config.yaml
n_layer: 13
d_model: 192
n_experts: 8
experts_per_token: 1
d_expert: 320
d_shared_expert: 0
activation: "swiglu"
moe_layers: [1, 2, 3, 4, 5, 6, 7, 8, 9, 10, 11, 12]
router_score: "softmax"
normalize_top_k: false
routed_scale: 1.0
balance_loss: 0.00322
balance_bias: false
router_z_loss: 0.0001
init_std_router: 0.00796
lr_router: 0.000713
vocab_size: 8192
norm: "rmsnorm"
norm_eps: 1e-05
tie_embeddings: false
optimizer: "soap_variant"
lr: 0.00494
batch_tokens: [32768, 65536, 131072, 262144]
seq_len: 512
train_tokens: 455700000
steps: 4360
dataset: "wikipedia_en"
Below are experts of layer 4 (counted from 0) of a mixture-of-experts language model. Rows are named router (the router's row for the expert), gate (a neuron's input weights, with its number), up (a neuron's input weights, with its number), down (a neuron's output weights, with its number) and show model dimensions 96-191. Each number is 128 + 32 x the weight over its row's rms, rounded and kept within 0 to 255. Numbers have three digits each.
Before each expert's rows: "gets" lists some tokens that make up at least twice as much of what it gets as of all text; "comes before" lists some tokens at least twice as common just after its tokens as in all text. This comes from a sample of Wikipedia text that the model never trained on. Tokens count by the router's weight.

# expert 5
gets: " |", ",", "|", ":", ";", ")"
comes before: " ", "\n", " —", " \"", " A", " but"
router:113140079114102112102049118125127112064061135145126130180130137092125105115156115140155153127144061064179179158080224078141130143127130086101095110133105156121097074161126097158142158114124081116105172075115124108080139103160151166168070156118127120105122114156162155157132219169142083126
gate0:109134143199122143108176167100151149133139160127171128135109106068117064151087167172156111195158129184101171116123098145122118099162130191125135045108136083157134156104055133174126114068140160144104088156059127133121067146127086156133108083200118149188118099140126112134112132166135084159
up0:165129171226088163181120126114118127144114152124124167155160092182093130103157179115222103112172075155151108240097083151139101110122128178134127123067116137160165199110125153126127121082114144184113097144086057114103120165125090136099137091182118143179148160122079158139163110117139110151
down0:166115101113060132183136140155111188087130151120121181148100136145134212096140152125146167118163127130101159186120163131131119156116114167110095077165146136088160169129133145146133125061073111124152117146147096091112137120090122151070137081139181143153131145145155159200121131115096141110
gate1:096140129116111161115155073141165132111125117158107158080105159163052155100087183118090115105139103078129121034093132106167089140148203183143091105089131124105105109133114162152149171086172127074107147160174116113157166099154129104099143121122164170136103180184144106091129107109130190103
up1:121141118106105100139101075161089134175149087110115133142143076120095097138183136154114121130098115094171151130108130136095124086113091095117170100152116149130150098158126123162047165072143149152152166112165098155155163117126114154169141158151097060179103139088142124129158187115175110121
down1:205132061159103128142129115139122146094130122118172083123079117127092155134137146093098128066195117110147135145117142110133143107135149138134110128186131126081116098090129155115125114194167161076116113182112137080138047088134139110101163069054116111086170135152118062107145073138142115078
gate2:116175104134113158188131145097136124166112145122144173166154138111111179056119161116179114110115079118139147096120119090207129123148038124087134103142174197164102138140112171124129113144129109121127177116105077132122185103201112101133119111128159086145120163159090103118187187131097083142
up2:162192091110127118179185095044166121182118158135110142104187108139142159106113123154179163094155101085120144161154097128137088177187127109159104126146137160097107129139080129114112079120125137142122108100104163148074118151160099161114116143147171098091107102139147146132180112114127115138
down2:155116129093110107078110130098121158111100170117150052158051118139144094131176165158092118062153143136107108131196146142123103114077156119100142111170091127071127178143148180160059190148126161122108178125175076087152112100094160128127103100132115170141152107127114157097098092164111179115
gate3:161100176191136095137099102136129155104049124122157115142156132095094087122147138152100140131141151131125168051150111069097125155201186071202110112089144036132149101174119167097121134122161111049112138143181156122173146129104193121158097180147146160085147110145106203119091121143164159199
up3:104126105098144158163164064117114128055157114141176119112156105088138186153095150070107067156112079079180145082107117155117154144072128151145142192107097139109148084113141077130164131126123100093158162138135116092120117178112157146159155136069057084162123097127101154116113170090126136110
down3:109165130086150141127143131117089149063142127123120066117169108073164153095094169102068074118128117073174168139085101121148095147089124129136116164118124107115092118090129057166160159136098098143110118140114078098093098134142113128109132159107062060179133118121115136152125126108170131117
gate4:176155115129129084133139137154127143164136093147094163128140175171177176123090107083121187140110196185136189159154112104068119143072144137146102116084116200155098194095124145137105099148096205120105117135141132095078128134084090137116129109172158113112129075103118117099192137119170113126
up4:112159138128097137178131143079096157086148101063165094092081127059100136054173151139199083129166079120108124148132115159188130154116116191109144125140176056116132155067148071122145147123139093171085159187136075153137115146164155125118113063115098127123113149144161114163087109145067123198
down4:164194126134123141132137128167171130118178102185120206157128115199147114160138139153087151138115109195098184109142117060178080148080092131135083153141156170164086186128134147126157078124063108166119121118107195070171180117097106137116107109141150179104123095093153099141179146159109108145
gate5:136175160066159159165169095209139136139108122152137153124118147142131151106147154066089147105164090086168132116126140092112120150114129102118094148093099062108054084131151109120117183122096088148205131115122108156113063141115132091121087149126113145080105158086125112169147086158096113114
up5:153081074121116115112126128128133132165109106108116120131111150146118079119138077134182112140089088177134077147112153091084156159104161105099167083145146160097175136105100159113093101082171109055109116106109156192134096113107121107175161145157105132158092138195119118163067169128124160187
down5:187120139117131150101150122130138132143101095162071172133191114157104127083131186146098126145178090141087122128122080059119169134171090187174134145176120137122158100121148171106188152137136111122198122087131115096135103113100097139126098075189110106121146166098147096160163138136146182139
gate6:171077153130164170118169131083129130084047141106113127151123103078168063142145137145138097095198189125168123172144117085125080133147121144066085139096098033096192127171123178153105095108163092084065144131140108148103147184075179150129082134135110142121154090161117215132094082165129204095
up6:099112184087164120148079120153102083185152092154179128113121160161143123069152140098082095157159173109097086120089123075104096065190075089153117066081065143127133170105170137115108121109111102088150136084130175132047128144135108167087144118105138100131079179154123159128151140144097087150
down6:084098160090135119177101136112097091181171095168175126093157126178156161061188156091153105102142130096084132156156087155090089102128101147168169106088085154135112129136147118123143165131060097100168104098163143108067111108114071116052092101155188101137088095102108161067180153113168101107
gate7:211120100129078121142159090181152137122095177115137180105148153138170150106087109183178172095127071165129154109117157122134083111111129117092114150146054150141084178110161109175129133135090080148141154115162093152085134140138071127134173198118164165102076140129145101152157130113103067113
up7:078146134152117145087114113084123111139128104128126013170107130090078142130121143108093086176104132100102087098166136185161123133130128126156177102040156141157143107149140148095138147117115119132084167144087179097130136075132193140115125112174141085151098098170106169124127181131125176127
down7:111174102134108099093138127160069152164129076111122239131106140155128130122120137144090178141147133188159111131059136192133114098103051147168102122159142102101147165089106090157146101156110157132152137104122157139124102128083134076177166146133092202102192156079104113123148081126110144148
gate8:123124094044117087176147074137140132126142094133111107126188149177152101174117086151113127122106104104164114038084157092093194174119125184091110111090146150090145080097108167148100077116127150116155114139187140132156133216137101141124123165120140142150108143165072173089089080090157128137
up8:124097153143092100149153098153119116066133134147101139130161090113145085144177064106062150079155147143190067101194138104151167134106120137164116083096155133137101114160084136134109125132106043084120116133167153093126107106127167142096171128110105175100129100068089064129098163100153182127
down8:101133133101109110172156127162095138093163179139136106131107117156136122142188064116080126072173095106101064102139145154127118173075150125087111096082116124124112080159117130112153099124107075099168115104132150127123144097130086123096141152100143183148148106086154124128126148070145139146
gate9:124141152133112156047133131181141160089131185145158163120105142178155116130202082128120136147194117149151119199165145109150138170173174111126093181123179126084173151097154112145096096090075054167104158143143129141133078096115091194142105099192106183126049142108099166122166093088136104105
up9:091171149155111067095139085163156086090137154152169155165159162132156101138156116137117138125208110175117102140125137086172126136118125165092158149121168123112180160066125160165109174103094075167129127136099110168159119082137155159196098088101092171141111182128159125132147069152135064137
down9:096110098131121116135089106069088089180104073114110188148166160129127115079122118119174156109093135137125116128099115083084079152072090090137139163156065163237090096119083122130124086134176150191188138150190127148150206095117122116148115120093153093185171141150122139117151177168198127174
gate10:124137111162129116119157129071144113111122183083135100096151074157143107141156072083188176102152123122164160073118129186151142131068187186155177125164135148162126150086115142143148111066130129117145129110120150183115123099150105119093172105135090125157109138082104152155156138089185090064
up10:158172125116123148145154112180146154169152124101092173101171097159142128141149184081150137142071110161139091177104179100132171153188155117089070174077174097148120165129144138125152076135142117102075095116103118157114157101109110138109139162083122095170187128105187123081136103090091114133
down10:168192177107103165139138077136154168133196147135122110107186087161215158134183157098133154200124094113131167090145125136124197143105176166104169145141182128177144150120127151166141160116163084109034116092078112160097117132123149141062172139144105115113195165145154140131153075118169090084

# expert 6
gets: " of", " to", " in", " that", " for", " by"
comes before: " the", " a", " to", ":", " his", " in"
router:133011112096143145132097107073119107075103070103105065140146170092085135163147120130122128150132101077087135086091119097119134175126134156168152051111089075079101093145133103112151139173139132141147161148166157145093169169152151111119104127157084159135114157135168122088098138118140110091
gate0:114164154116103119111101121184123063144146115151133130143120112080144143107113131129099078091151099103114136128062149195046109100148127160162120126100145153138081165148190063169190146104102121167146187110135136078105108101151177128108060135083024143143178110180057127097100148159094078188
up0:196130127141151159168142153179110166129106174163160160138088111145130153100145149152123101167128105176059155154103107117098135169181121146105118120153126159127160139154121148178119157140070083183081120156072124166101113097136056131189137155113146122102183112128088139137106155118114131066
down0:122144094120130138111172200140105103102115159185132142170147157120126138112086122147177080112163136151112123079102127122119187146123085147122155109134145097161118134096134085146197137136078125131135150119059173099121105095129169186098097160151125119113107103118119077160080088131078138088
gate1:109144094172102075145064082116173103101148110121117110134104127078144184120087107085105071067097158160076172181097157076133113144116164172119134142111069159125131132167112130068102138183110105122131135186123136158099176093116193159116121078128139181167086069138154141120167071129115137178
up1:170149122160147095097146164125123104109050176075117161115116177066118183120143085117128164140145161066173081093158123110104107125089127134146147096187152155106122072150146062058131091162138061102110135078166134092108140129093091087119133129156122130104120130108131144151149146158091129160
down1:177124124145079078105118161146108068091149105083121128158162192042150161093141080144172136106134147161144122143140164160111092151207098106163164142150088118147083168066153094129167127125111118078186158117145174160112188118123069175136111095059111143129119098141134136101115105125137155145
gate2:125146120108114137100152188108126109138099132110107113118132071144100164142112084137162158174042136166153146150111106156099054110120157128124173097143089132115166179047128122134139081128092084159086124146144125111104141112115138031113152137144136145140061091091149095122132124139171136057
up2:129103174126154112152098133141116096097082108129171161145071165107159085126098119091135142143116052134149045065116082139172156129098125129147134177155090144126179134176185168084117069117143108117140163176104141110120130156154080149130190156108061145151108117107175079180115141127080132143
down2:153154136151148135132071095157109080074089126134101172151134118131138128166136096089150160168124149151058082147135105121135140179104094122144096070134114145157153097082149164107121111084161128112044133075161111118116157082191113130102105065118132131112088051150112104117136177122064151113
gate3:182063154123151135136161157104112140091150081084152147142147111123176109108130145163121103121083131127096200140119147138156180121055157177153094206113126163154109115162053187114145152122155115137150130117110134100108132130169125129162132142092064125109095114039178076112105104113100129153
up3:161151135124158195127117156149119080174152097144165115079128204143083132210144178086112182120188134170183107155116131070129173168111149116111128138136150105159153159051178151141143081082087119139083148121156112128174164112113107101098131098161103108140143122165111148092126153137145184091
down3:082128136091133124152183084098121144124119175140127168127170080120183153142099169118112146187165117190128111148087081107128090181103167119186095156121130120051152076128181058069151098084132155125174122155127110147118138173147139074162149138111120133112158113151154135102168110100090117138
gate4:163065167189131172132119155086143120115167139107087075150136156177119098162086129151107083100116118071120096114093160077136071147139142135145155086149088123145088104125146137133166176134149163089156129163133179094141158133099119141062123142127072144175085106140142134172127069142085188122
up4:131146153141051102135108115115204110101147209159138151146163176085166138114154087141112092098091169101134122083129123180125150156121098146124104104089091131170146122127091156137170075157120145134118127135134144174104087048119126144157140081159130139081150140106127139054046172101163111121
down4:092147134085119126214159158190102148086133165132152125153139111107086113111134090163147131102121138096092100122162193138151102185108140171122095133109130121180082114186120174138113136127125091164131077135179076117161104098120065154164088117107061157119090140098149131135130125070131116129
gate5:105146081137126144135099157105150139068145132152116175155143136095144182089147131041161140119115071126139125134073111086139152100170085092160073187114108165128178155067145130106113115138090153179203111203117131127113151167111126110114145149148073095113096133112105117159164171109123178098
up5:091112103090103131129099138147118080175166101105090087115113095116068154130125145129132129161065104105106126143118083108139178091144113125091156111116201121141137133166105109142194148130108149150134144108064065161180109107209176147162129153176126082155094170146108154171107116165151091116
down5:117136135146148139138102147092140128134175116111114124107060106140110133143155104082131152162136117170079167129065132147117140117115113114161135128204100147134164154173111059147148116146139089181120135122110129178141049107096131191116130168110155153089115124167147131169091154143131177160
gate6:100100076157161133113148131142130164094147207136138118125173169166127116114088133095112218156123138150205100178072157157120091139059142140135187096124127197072082105172118144109153113100126123168123140110152090087135148062121121118104109125132101184214094156087117136144113130135157113127
up6:127145104132124082114120157123097116094172175146129156126114142149129146117146103083169143198120181107138120121062137200093144129076128114139158163131112180105165114098118141136090168118105093140166166127120072141149131054146121048107160162170190085136099094114154134105161095113118165176
down6:105170084126136138162161120135112094150126103121152157096098138089164127084092149153148118127114126117098123106109173116155113136123127101105073101071188114150085171146120094145128144129150098171067120085162165163156109161187157170138129095128056098101102151082144186121097140169141150139
gate7:145112110174137135071099175157160095108091167190118089123110133102100132110087080210100139121096108107166115112224134131103185142123136194160086142122167179098081099138169133097143157101199096106144119144141103104130170169146149081162116123186070113128110109111078099170067162153159106090
up7:129115136152100139141171102147176112126166151101119086083109170083147109081147152084138147152147130122123148117103177183129123136134104081112104096102179099135226053184132084093094099184112142095154090147144203114184124131122157136146169125135178145106146069122136148076140101128136111175
down7:155145121177148112157137098161131134125135135130170102109092098134144052077118139122134196100154129149116130075091156149090109123108162126155125167104158091121109078161120127138135171118140120076142086115119182129130172103152186111118129159134153142148160127173109140168132112150129108176
gate8:121090109154157111110139129148037127143062235126126073150119149125154108117139116144144160108104084117147140120122119150127144154140101148128126115157140120115091090143132094106134143199160198140153101126120147177157148158192112137132162123116090080122111050127181089112113139140101150164
up8:149078155159182111157107165135160123101123203158126107175115147116163095133071069113093173118092163144108148117142132129132088127128122115119102086159112115096143032166125053124093124136171231133150105150146169183134166131147142089103135154081118154113148090184163082103117134115121163100
down8:144103124134119071141069125155113101114126112147095082164134140116117119105088093126158166085066120151091151124108171100088105152092111066143139123162137141121058152098154170199148103125075042096171100131127094133074136112155098156127125110088144121153137104147096090105182129142149160143
gate9:163123193180127145092100103102126079115095125082100112135199136173113135173085109088091138110117129087132166139103136156069095194098101127150128151082078158087114139150156149140162120173129117122152133093084117163134087158073154162169091140105144179207086184128104152091175121158191092115
up9:113151149162144172123059095111107115175109092103153114102107159123085094096168159088147112182175103069151145169120120112121128118195128145092134137176156097108156155093095131136123150167155153142158112127096103135104120039170161099131078109130102109121070152143176144094127080133171103131
down9:165124139152134106139124107199231121170056083127154123140143154173083146144066134111092121068137183164075157172155166161142186133142122091164140168131081119119095124142106185153071069127114120116131133159101102171189099096110129121144153223188136135140121140172123086046143103174074164131
gate10:124107100107190120127144118137127111166121073173194078093110130123151124124176130097156082154124107097171155182100166112133129110106146152153127163182109118115089113067142143157152110106102116145118128060159101121111161137189160084152096092162084107169156110092131173181149168161146104114
up10:135155097120128171108144144098175150091168051141129097169136173122124155121158060120157168151121214097165104148122129143100129143107130131176083141090059137113101139162121092174133105021122146163046053105099087147131101138104181163076117110119166122101096157096088163159098139069087138051
down10:171153185168164078108154120200144134146172138078088083179112111143103105128154150125154110091239126166118127160110146128098173157145111127112140082153159129142128140125119145141091077112081142091202115193141162133165137137105110154160170091098127125111121174186097101144240128073071092151

# expert 3
gets: "s", "0", "9", "8", "2", "6"
comes before: " |", ",", ".", "0", "–", ")"
router:205052120157072114126141149164073123113114158138131179074105125077081132132143117177124132128099101105072134115137119101101183098161138158136145098094167081098152135120137114049134145139119059109080109158190104155160067054181149123114106124145139098086111156094164091080107145104120096115
gate0:112089090106161111162075180067138135080100131118085077107136164068172114119145101163085105102122123147126112114165173210174106132254171118143141091130154117128114147143105132097137123128141128158111103145130120167047130102106087134128113116147119180109120048112171081159156140103119161123
up0:098096084157152140164088170122108102106096165182094128135166133114154090141162106155115117125095149161131084082132138171188136132167143075106176067082143126133190175100103122117140150126163100181105116126107118157100151103129093125100150109155143179144112044128125048142189075130120146140
down0:090196143090158105141128148194129242100191097196163149138131091154131079114134132104102158146123159112096101130172096166123069096132172133109159109138150150101194144084101102130137174134102120073102134129055147163158134140162133123168137242128117147113130186149106072091157110139113118168
gate1:105130122121104108111158141189179110083181143130108150085101084173117159155162147089141135199193191138115136134119112094141126179139145045120126123091166154095145094138084101067083147118159179126193140081146166097150128168107127122143147073148067106102129160161140085175171118091125142177
up1:091054067126129097148165072119102208100145109135132056112160156092128128188151122185052103138133166105150122140136134125126103118106117150087116143175081082082120157133098139150178147123134160088144123181153123097079149085181115114087130142180141135103042105157129131155167097122135077103
down1:143168165108164137161113138082121125101117117200101091132160097161137146180132148112175155108129086168164141155089154079113098134149077082169141127118138201105103168096079087078117113110103184079089131192144170104145150151078050124117137137170136126058150126138123117119153132136109103088
gate2:082131109081106064135108146086117103116157113116154105114098101172113139164096157137136118165134156098111166116147174070130129023168125110084072114172098122132129127146177174105182087144122111137069100073111141136101193052154108101156054148128136143099149137079113183078145129130147061205
up2:115141162132102066129114156157112148169140113146169121112099126194105150184077126168152054133137139137131166117143100117088104112115078148069143146151126092136173183157200111064199107157164131137165132068127126130104145111178131128202135179142153105165116145155153139122158158145123053169
down2:152187140162117172125141159157130161155109112111177146150107154119101114100173055110160161131091137172088118117178057177119152154115144127135167163126107090087201179146095116111126088114174124092105151152088146135163145127111100147121149193163143078159144124126117085121147124154142158134
gate3:166125173137151113123118114146175146153124170197120144095089145162162126074166179183070145060157120181175170161162122128124072131101086164080078147102117159156126147125164133084163090095170060121111154118202175089152120143208151110118169151129096140119113091113083133094127081188142127100
up3:134158122114169153139089146121157093155130078098155157122158193155185115117180181093070103115127102107144155109165147106105132131094141130148150072192096126151012141134125143073084077156182115165132127159105127103120175113096134170161126129089118120082177160093073083165204106189167147138
down3:102142095072120086160084142150053166112157155112093112133119124185075121112117122205165165134091194144140129113126151091086086105153131103121162136066159094146151139051162094161129118097118203148169124130080185153150142167159125134126173095145128079178095084159153131157118127042177144097
gate4:126103195137083084128152071171119125142124105152194141133095111142129121127112129136150117133183137149124168098216127078149099171165131133111097126122148079193121186136117160134104138127168171130178077133109169099181095135172164118120177142104096091141174107125155141104183102092111103175
up4:127147078130118223131143150138146196088099123124132151170180115118152088169158176117131093162196078105098075115132117166144125101119149121100182147130154132106131087108215149136112161137081074183139142093161131147133121129122124101099087094098132185121079143127109152148138151155196121111
down4:150111132122174122102108113132120186151142071155157143073148114119152129122086123161161120108101141114132155084113144130123085095149158179149187086133146086171144202104178100111130119142171115075078117132143085168133183186113122095133118100152092074143102082170195107126088085155202140204
gate5:093110128078128193153130195107150106122136140092118131115120139166141085154125142102100138195032118141088156225152180147135148096165150132131128166091138161162174137082086123120062092156163145132117106131139121112088167095063120120144165159094147098134081077193131165137124155126115107098
up5:171113140148171118095136075176076112135074162139157085123060100097102112138124152182142100172205161116091132105203128125069144106124112140147145055081102127148128077148178168132179161148079121127086128115150146208143100121152151115188094140113132110065143105126187129148190142152112149137
down5:181155165144191110159142127116183069143136160137118176132106128070108087130163128192121083150156085101094099137177106108077145074102147137135177096118096135113154123124148122157120156159140162146130096110112087183154123058134142148116067153102113105143100102112178212131138148117143118071
gate6:140171093125148115052169209117149134133110177135182108125149113096175101187151143069115098113114116101174138164075113178126105097131113121138122145172093097164135080140145145165131078151111123118126152133101067109092120144052129143169128163108086177174098119133097190103152122163133104140
up6:114082099145115084117209195109087091125106162146178089159135087140159128138140100113120130138157124163171154143115137132167107092193194099107162158138162055119128125119166123133112078194181091134146160147104100067171101141125117122141110124096056104092085115150115185186118150117162090132
down6:116118138217129170112107129151105186203102189148117148156124115167098135094104051146115136142061156137099176088121176124141136190123103152112092131090116119174168103083136136140095134130140110185125116104191150103072143118118141093108118107080116108119143134134135083099119165145110092145
gate7:128101103063114128063150063104172168161147107121155163105152145145075059125106151110119147103152141175086098161100087187137137142166168145110163185088098138194214154173123145142140164121136173147104106088124142094161126119152140117032116090157105130107129162125103126168117145121097118118
up7:170159131125131146128117178171135134107100191147104136128100160168145132136107090187122105169129191129158128114159168112198145080120120054137110168091072119112092097134098106114139125107115083131102095146054114164165127189161107178166099152175131149177108106143080172113110088137113093147
down7:105126095164101128098115110143162142126070080174125135140143136153125081128150066120133144141108208113068144132163091100124057116172073240162088102057108090110142118172181139133122107098090108126067102144149112193098132126105074116111152091162159128148186164096070150147112080147124110120
gate8:079077188181122124089142171111105167173165084143098173084100106159143128054134097119135138136144114144106119108162155150103155123150113159128154115115137126149153088149145157108122149096171090125063110170115070082160104091111157171068112042122149091160118144112185148183182088095153136121
up8:140106124094119097090112092061131108147146131088184136180144168154152107158172144144127115140087059100143118105141098117175161071121132115113102052090105169134127132125107085145133092091118152067170188109152135109120146149128109115181201108206125123101156119112111140168194130072110188149
down8:111129149155135154170172206184184113115110137122143177118169138107115184102127113092149096129119185110120167135132152072060135154172182080118092151202183105144142063149094152113113135123131150145171130128175117168120088136100114122140125102051122086124105134209106087061067190111111144132
gate9:071104122132104165104096086158109127100130155147185096108126131123160128105139155123175061179118144103098163128143128131147189127150167166134139133178162046183075161115132150113092119134116084079033082127130067135132089055115070142110167107153119186123148164130149147088154174080118098114
up9:086090093112114125149123101165124143159116129100139175182131074083154043141151151164140174141089132200126192151120101118134113166103135200088143084145126172071138114134187150144165131124117097114134137139130088109139148127112101171167132118168131137105128124103118150090122167098114106118
down9:179145153116165074116098164112140073083104148168123089094103113180109178093159026130115130076142106145124101104147178173169135153158112183133123157134093094151094139172071063155069076059130114106160144154115123139132113161162160142116067163182088128179154114079107151118084154088146091152
gate10:122194162155125127120150129161117083127150147097160115059084089132159083096096099122086106132169094145135142114112136147204106163072102142164121202189177112146158142115122169169117133151059124161138144156140125144142135148202143155131130135151197103105124108174176136182074068089150149095
up10:118085116089126126145110133105096163093148128138179181181087076128121149075199120137173100110172079152137169173123114092098058133158144166128107135087134174089181101093121140115111128149111114085176091121078082170144138130156094161110139132128138086157151082111184110079097157175141088101
down10:081164127200121133096115117116127091162063136113064140108170150135169139157129122081147138157142137169122112112110113190124130088108126110128137075132154131149160129129123113120174157122166192199159133176189159144145123174103145109095121082119091164119100137174159125167098157129122110121

# expert 2
gets: "\n", " (", ".", "-", " \"", "=="
comes before: "\n", "|", "-", "==", "The", " The"
router:156093149117169150100108086192121087089125134157148094179126129125119119161207129134153113103116159097104128178176127153131131160123108181141164122083135192107115078133141098148115176208173172158114164187167171120137131140122138136187121139159080121097111137095146157110078137108172136151
gate0:133115184159160175103176100118186116120108078080171086139162118117130115189150159145093137090144111030185143094173122136137112192147138169127170109120094152080137135155132077110193124128133103125108186194078159137160119099165090093168123091147138176111123138164149161120141098106116146141
up0:089112147165068178035158103157106198108107176091166032099147098168108097132079120099141115066143128112147090112158137086078140139062086124116117113147119063125077115162165110132102117142190104081125147145092169161126114101134163095125130107101089156102114122167174112129149131070098157131
down0:103088141123114159118095115090119151137171090140073146134163149091165167160152088097150118097152187150040159145117167102100141184104097107114182187154123110150113159152103171160087185146122099135137141101124190128126152088118151128114112151075112107093140126166151099095094202126130156175
gate1:110082159097134103091111083115103131135116152081173138176126127084149126138186122097120141108138105095124166146156156143119129132141190144103174118126132098097090094140118119109111182155129051091120110137156116134178074088168099110111149180157124169158059156056112137134163136134176120143
up1:135100124117168095160119078124093128185090142111062189168126113105092104142142128138133182095130125123116168183106145096102135114102146140119099141097091148095107103121089098122117175142146091179148122143159111127104072139132065108137134158141125157149117112086101123096165106050143163136
down1:109096127106115142109172101134131096106157118153140176104183061119118189140103127150161151210106143221121103105088146138145126166139168137134116144139136090176017091125126124142122102134098125100135133105039127089114178142064109189136135093125110114121148130142209103161112171147094094121
gate2:118152171112202102110086106134092126163119153116183127136118141096101095138144161171155106144111073152055060161066120135142061082108114161149166152195135152150080144120140184156117098154145149138143096143068157136121089126134090167140077095110079094147171140093172132179116088099111109162
up2:067112158094127100118095141163105162177081137117123167138070111179131124102137130095103163108155113079116173155131133144132113170164175131120125118104135068100127162116143112154127073108175106136158070133100165142126097054114119105142149135090153089106120171164091101149144193107135154075
down2:187122175169142149143169142064143144084182139134114104112126082125137135136130135135110089152079120116141108086139095079130146116165128116107081108182178188067062154129091124169094156108132136091112130140083095124139111119100118109106157094209125144119157107104132140108088092123105108133
gate3:146163106091143108054064139102163123127110098147122116167175144209099077085078110114135183139152146122190149083174127100075132165098158060140158122133129123146126146088135100134115113165143107115133133091097129114108114154096156135167096102175170121084101119163145114123159167128133132073
up3:099094133057164156139186130160113150145091142104115110139114118092184146145145138200146136120123170170104178198115164144101117096121101135081121151148123159103131099153163124185132181148055147117097127108169070102095134080173121085093151122148104170178112198108176153123086106096105149170
down3:090108106156167125106120159129160147154084118094146096086071128098140168146133128090172124121121146129058174095084163089099054141128079191100118113142108127178165056133090112144119120146162086155154100162129128174131132113092108140151057090091158104141146126168111147141143135099071118144
gate4:136180149130139134110126124150129136080184113137093147154148126154144095139080106107078149104112110163129165079031154087136174126121084114084088118113150164146049060135115143097088166179179167130148092127180107144147128120173100118133135196145132148146146162128170131180130167118136145157
up4:150144128147168131148098123179113109178072151094160120110122117122125115143201147150138123150144131069117075173177161133127070168146140094179165152110101141087235173139133059143150111086107114123127129105129168097112176131081161146145131084128138074079090154082126088116128065119072136135
down4:152103135112152196148183116108117173080147122165090059165107107139132184133140179242097117125203110096139164140154166150118094201133149110119120106096140170125181100120174155098142132138134126137147148123142141180122091137111083192126113109103135090146120119093134147123109140152128083115
gate5:123111116137064132122102174154113102158157093110161109163149101128129132158147128096155119143117127148123126140121080165125060138098086130128138136128081115174184155122160172124100161183088133176125089090133117126124122121109097168164129108136149151135137123103121185104163074130202092150
up5:118120154077132123118124141143118113128112133135174126149124149150129149088179141114162082152124103119132155105091107169098149134109155090100099149127110122139167134144120152061099135131150150096107215066137140108103074107158116137129153154069080135107109149086068119080171093134089159058
down5:114112169135161093194177124135075108062108143160125093108133142079118127128160083156155150103088123192153146118149134131138155142090151128199159136126142171094145147151137114126124111145150081139110127060125097123180105110125096127132146234143153150123147124172074133117129169149044108070
gate6:079135090025129141137073160086125100135107089164132129101133113120105107141170096113134145119148111103123171178103142153103121162101111163190147120104116200104155167049151143120087126083132093094110113142167129132110098127164108105159092134099111140121084103119095132134117147123178071162
up6:107095129114148097195094125139165189120147136136165133107121097185141084113099168181165142127109176105101227128206113126185149117111120102187134120143145133118091156121181115101112101108141170140164109077168165126128133097082175115097132111097111111155117135132144153109104158137106196153
down6:078101023094147151134179117149169125136109133138139130119109137149077089173109108129119177079091081155168126127115138138131139088138129163099137167143138165140167188120148147093134124136110135166121162108104122099194117103130164114120101155073106133147113100132125141142137158093133076178
gate7:186116135101135171116208089149115093139108074125136107178145155074087123153156156157142121150097099152139127082121134183118134130162130113121126143147138066138140140151142134128155125087115134120126170132063115097106101099118114140086138092123096167136134062158120116097096056102092206141
up7:051100113146059161144098151171122105073181156158164162109155123101179159099095109087129136082142099133175162186148153103085096111117124161158097126145129178096145087163149156112094120173078164114044132130125123164123135130097151156166182147132115145181173127071163117149172209143139122131
down7:163136115133084102180142136173130093104122157138103147161124143174119185182127095163115071120132140120108112180160082156159119080036159122108097108116163107154114095206163132146127094161095123153121141158157166203182121092190119074141131112152120130194110137143097164175156129145109145116
gate8:137122136113143090144139188118121112136141068118160093143118208150137033108127130097130054143125095074167175114105151053168116093095134107092145145146108133059182143138161105120113104083124135159168104119119093117160155121132139131150135092166174157120118122163168118125129124145168074134
up8:117148134121126094096154148117112066094118115151120148126084176138104053082116145075127089135129114125152201091125112110113154095102169122123161160117090117067176141103135082144142092142116123094116149134117101160181122072146129127157131100147135151124136133188178155111110111119192077155
down8:123151112098164122192100095165110117057196108142074149189122122144115087106155127142224131128109106151089119130115149152081143161120148142171088080109130123080160124114110067145188059150118161103086136091178150099140131085143140108113111112166090113068161141117138125159113141077105160107
gate9:111129208219117129127181136123052092123154114106206086171123162117152124128165135137073080123104136127111088129108140139087120133143160065132092179174105134138082145103153125140133087129121129132124116131151109139107109144170087134062168128151098073093113099128187113102144136158104238177
up9:136106104177116170127109129066117143138118168121149133154097092154148100146111138120221095156086135072137124124121168118162112102081143133139196097143154105158130096074146151136184151142135126128111090130093250140094094099143070065148187106142156149164117075166139142137117141139096176121
down9:124124130100169064113137146150082104115199159137140107117168134157100166141126161116101046082200177177167149114102103146146164085115166084152129095148108122133095094146162091109160109135128077157138185157145039113120129204182147125123133084161125077098114093117180110092113130144110145178
gate10:131201077140097102087150128080118095115104146113158130094095070164130155102161129125099113127079170179106128128119161100123114097139134111145149167072174144145126152104097115133136080113133074131118131179083107117120130162138154091113145102092136182101105172140107115160144138133156085126
up10:173162102164147171156095143127116151127146124128117100117148129098168117188150080135176142148140153155101167138095130108099202151092138090103136137183134084203078137124071100224169125177178122098152172129096098145130168061067132127134157138158164125115175099105150138141100137161101107126
down10:182129141125159144073123184147116093143153126104171113131082156137157091105155113135126106095139085069144074166120160151166067156157116069170145074089155170137136154167114103123124128115147173134093147210156117130183137108053150145125121097169148170152127112166139182108165104122111116139